python train.py --n_layer=11 --d_model=384 --n_experts=40 --experts_per_token=1 --d_expert=576 --d_shared_expert=0 --activation="swiglu" --moe_layers=[2, 3, 4, 5, 6, 7, 8, 9, 10] --router_score="sigmoid" --normalize_top_k=false --routed_scale=1.0 --balance_loss=0.000317 --balance_bias=true --scale_expert_input=true --init_std_router=0.0103 --lr_router=0.00138 --n_head=18 --n_kv_head=6 --head_dim=32 --vocab_size=8192 --norm="rmsnorm" --norm_place="pre" --norm_eps=1e-06 --positions="rope" --rope_base=10000.0 --rope_fraction=1.0 --qk_norm=false --attn_scale=0.177 --tie_embeddings=false --parallel_block=false --init="uniform" --init_std_qkv=0.0264 --init_std_o=0.00563 --init_std_up=0.0264 --init_std_down=0.00563 --optimizer="soap_variant" --lr=0.00256 --beta1=0.95 --beta2=0.99 --weight_decay=0.043 --lr_head=0.0053 --warmup_steps=200 --schedule="wsd" --decay_fraction=0.617 --decay_shape="linear" --final_lr_fraction=0.0 --batch_tokens=[65536, 131072, 196608] --seq_len=768 --doc_mask=true --train_tokens=1171000000 --steps=9784 --dataset="wikipedia_en"
Below are experts of layer 7 (counted from 0) of a mixture-of-experts language model. Rows are named router (the router's row for the expert), gate (a neuron's input weights, with its number), up (a neuron's input weights, with its number), down (a neuron's output weights, with its number) and show model dimensions 64-127. Each number is 50 + 10 x the weight over its row's rms, rounded and kept within 0 to 99.
Before each expert's rows: a language model's description of what the expert responds to; "mostly gets" lists some tokens that are sent to it at least half of the time. This comes from a sample of Wikipedia text that the model never trained on.

# expert 12
What it handles: Surname-ending pieces. Inner and final pieces of European surnames and place names, especially Germanic and Slavic ones, such as Stutt-gar-t, -ski, -berg, -mann, -ić.
mostly gets: "ski", "berg", "bach", "burg", "ić", "enh"
router:61 53 40 40 51 48 69 48 56 60 52 65 51 72 47 59 51 40 49 52 28 50 47 59 71 49 67 39 55 65 32 44 49 59 58 63 50 47 43 47 50 51 55 48 26 38 57 52 50 34 41 54 54 48 48 30 42 58 55 49 56 48 60 53
gate0:36 52 51 46 68 43 55 57 52 62 41 45 56 55 43 47 56 48 48 58 51 57 34 62 71 52 47 33 50 54 49 58 39 53 49 47 48 58 32 49 38 66 40 31 50 40 40 45 60 52 30 49 55 44 59 33 44 47 48 55 68 47 64 40
up0:54 37 55 41 54 51 48 41 45 48 62 43 45 60 51 59 59 28 43 45 46 41 59 46 48 49 39 51 64 46 50 51 27 43 52 54 43 61 36 43 50 45 62 51 48 47 48 62 49 54 54 49 57 65 53 48 48 77 64 46 42 44 60 47
down0:64 32 50 62 57 52 62 55 47 38 53 43 45 75 40 63 48 47 48 53 35 51 40 33 51 48 31 59 34 72 65 61 42 49 47 56 55 42 45 51 51 51 51 64 51 50 61 47 64 48 46 43 56 60 36 52 37 50 60 71 52 36 41 26

# expert 28
What it handles: Closing brackets and colons. Closing parentheses and colons in lists, tables and infoboxes, strongest in taxonomy boxes (Order:, Family:, Clade:), plus the word New.
mostly gets: " New", ")", "New", " Clade", " :", " Arthropoda"
router:58 44 38 53 43 40 60 38 49 49 48 54 47 40 54 32 29 44 55 76 54 45 51 57 60 31 57 48 46 46 53 50 42 80 53 53 53 44 44 52 34 61 59 60 40 30 53 52 55 38 36 21 63 45 56 46 43 43 41 45 32 56 51 41
gate0:55 41 48 38 44 45 60 59 44 55 60 60 54 54 31 50 57 54 59 55 51 48 51 45 53 46 45 57 48 51 53 56 64 44 56 48 58 37 68 52 43 56 56 66 48 61 39 43 65 46 64 63 45 50 36 48 65 48 36 73 50 63 43 51
up0:56 59 51 63 45 55 58 44 38 42 48 29 50 49 43 46 60 44 57 55 48 50 76 57 40 46 50 61 51 49 53 50 39 55 39 55 51 34 69 57 52 38 46 61 47 43 54 55 67 47 54 51 55 51 52 59 47 57 49 56 26 69 42 59
down0:61 54 55 56 51 51 58 70 54 54 48 48 54 41 60 51 48 53 65 50 46 36 48 41 40 38 55 41 46 38 38 38 56 51 31 51 41 29 42 44 57 30 35 53 63 58 37 67 45 62 52 44 48 56 63 42 57 47 54 46 38 54 55 43

# expert 30
What it handles: Table cell separators. Pipe characters and semicolons separating table cells and list items, plus column headers like Votes, Notes, %, ±.
mostly gets: "|", " •", " Votes", " Notes"
router:55 53 38 67 55 55 72 54 34 58 61 72 45 54 52 43 38 32 55 72 57 33 49 63 67 51 57 46 42 53 38 55 57 55 42 60 39 55 50 51 33 58 46 53 48 49 51 48 69 48 46 39 69 52 45 38 48 54 47 49 41 43 55 40
gate0:55 61 42 45 43 52 57 42 30 45 46 33 46 55 37 68 49 37 65 59 49 45 48 54 46 50 45 47 72 45 42 35 50 54 51 50 57 50 35 43 42 53 45 58 51 54 36 62 40 33 49 46 42 52 61 47 37 46 72 42 55 32 56 52
up0:28 42 44 64 63 45 51 39 67 41 70 46 43 41 40 52 54 61 36 35 54 52 46 52 42 37 42 45 34 51 43 67 54 61 50 66 49 66 50 46 58 43 57 59 59 62 45 43 53 68 55 46 56 42 58 27 39 54 50 51 48 46 51 65
down0:63 52 60 48 64 39 47 49 44 56 51 34 55 49 54 50 53 65 54 44 43 71 51 56 57 34 40 57 62 53 48 47 51 35 51 47 40 48 52 65 36 31 55 58 66 67 50 48 29 54 54 54 50 58 31 69 64 41 61 62 62 41 44 53

# expert 11
What it handles: Mid-word fragments. Middle pieces of split Latin-derived words, such as exp-at-riate, comp-elli-ng, Prom-ine-nce, con-que-st.
mostly gets: "pec", "urance", "erve", "erta", "rove", "rod"
router:53 60 48 71 65 59 66 47 43 62 55 73 49 55 36 54 38 33 55 51 39 57 57 56 49 34 52 41 43 52 47 45 62 54 45 66 41 54 54 54 65 56 37 62 44 26 67 53 55 48 50 48 47 23 43 42 52 60 62 48 59 59 43 43
gate0:52 46 61 70 65 38 72 64 44 39 30 49 51 60 53 47 42 46 37 45 65 47 52 56 42 36 51 34 54 56 47 36 65 49 41 43 38 48 39 63 53 51 48 28 55 57 47 53 44 54 40 61 63 55 52 56 60 49 39 45 41 51 38 41
up0:65 57 53 40 50 49 57 39 40 42 50 44 49 46 46 57 34 33 39 54 50 58 44 72 60 47 58 58 32 39 43 37 62 52 57 33 52 34 43 60 42 52 61 38 53 51 51 52 32 26 45 60 51 49 52 58 49 63 47 43 47 59 59 49
down0:53 64 55 49 47 51 46 42 43 61 49 56 62 42 55 48 52 73 63 51 48 49 33 52 55 41 51 46 56 70 33 57 52 54 45 49 48 67 60 54 60 54 71 54 64 47 66 50 56 46 74 53 39 75 37 40 60 61 60 31 38 42 54 45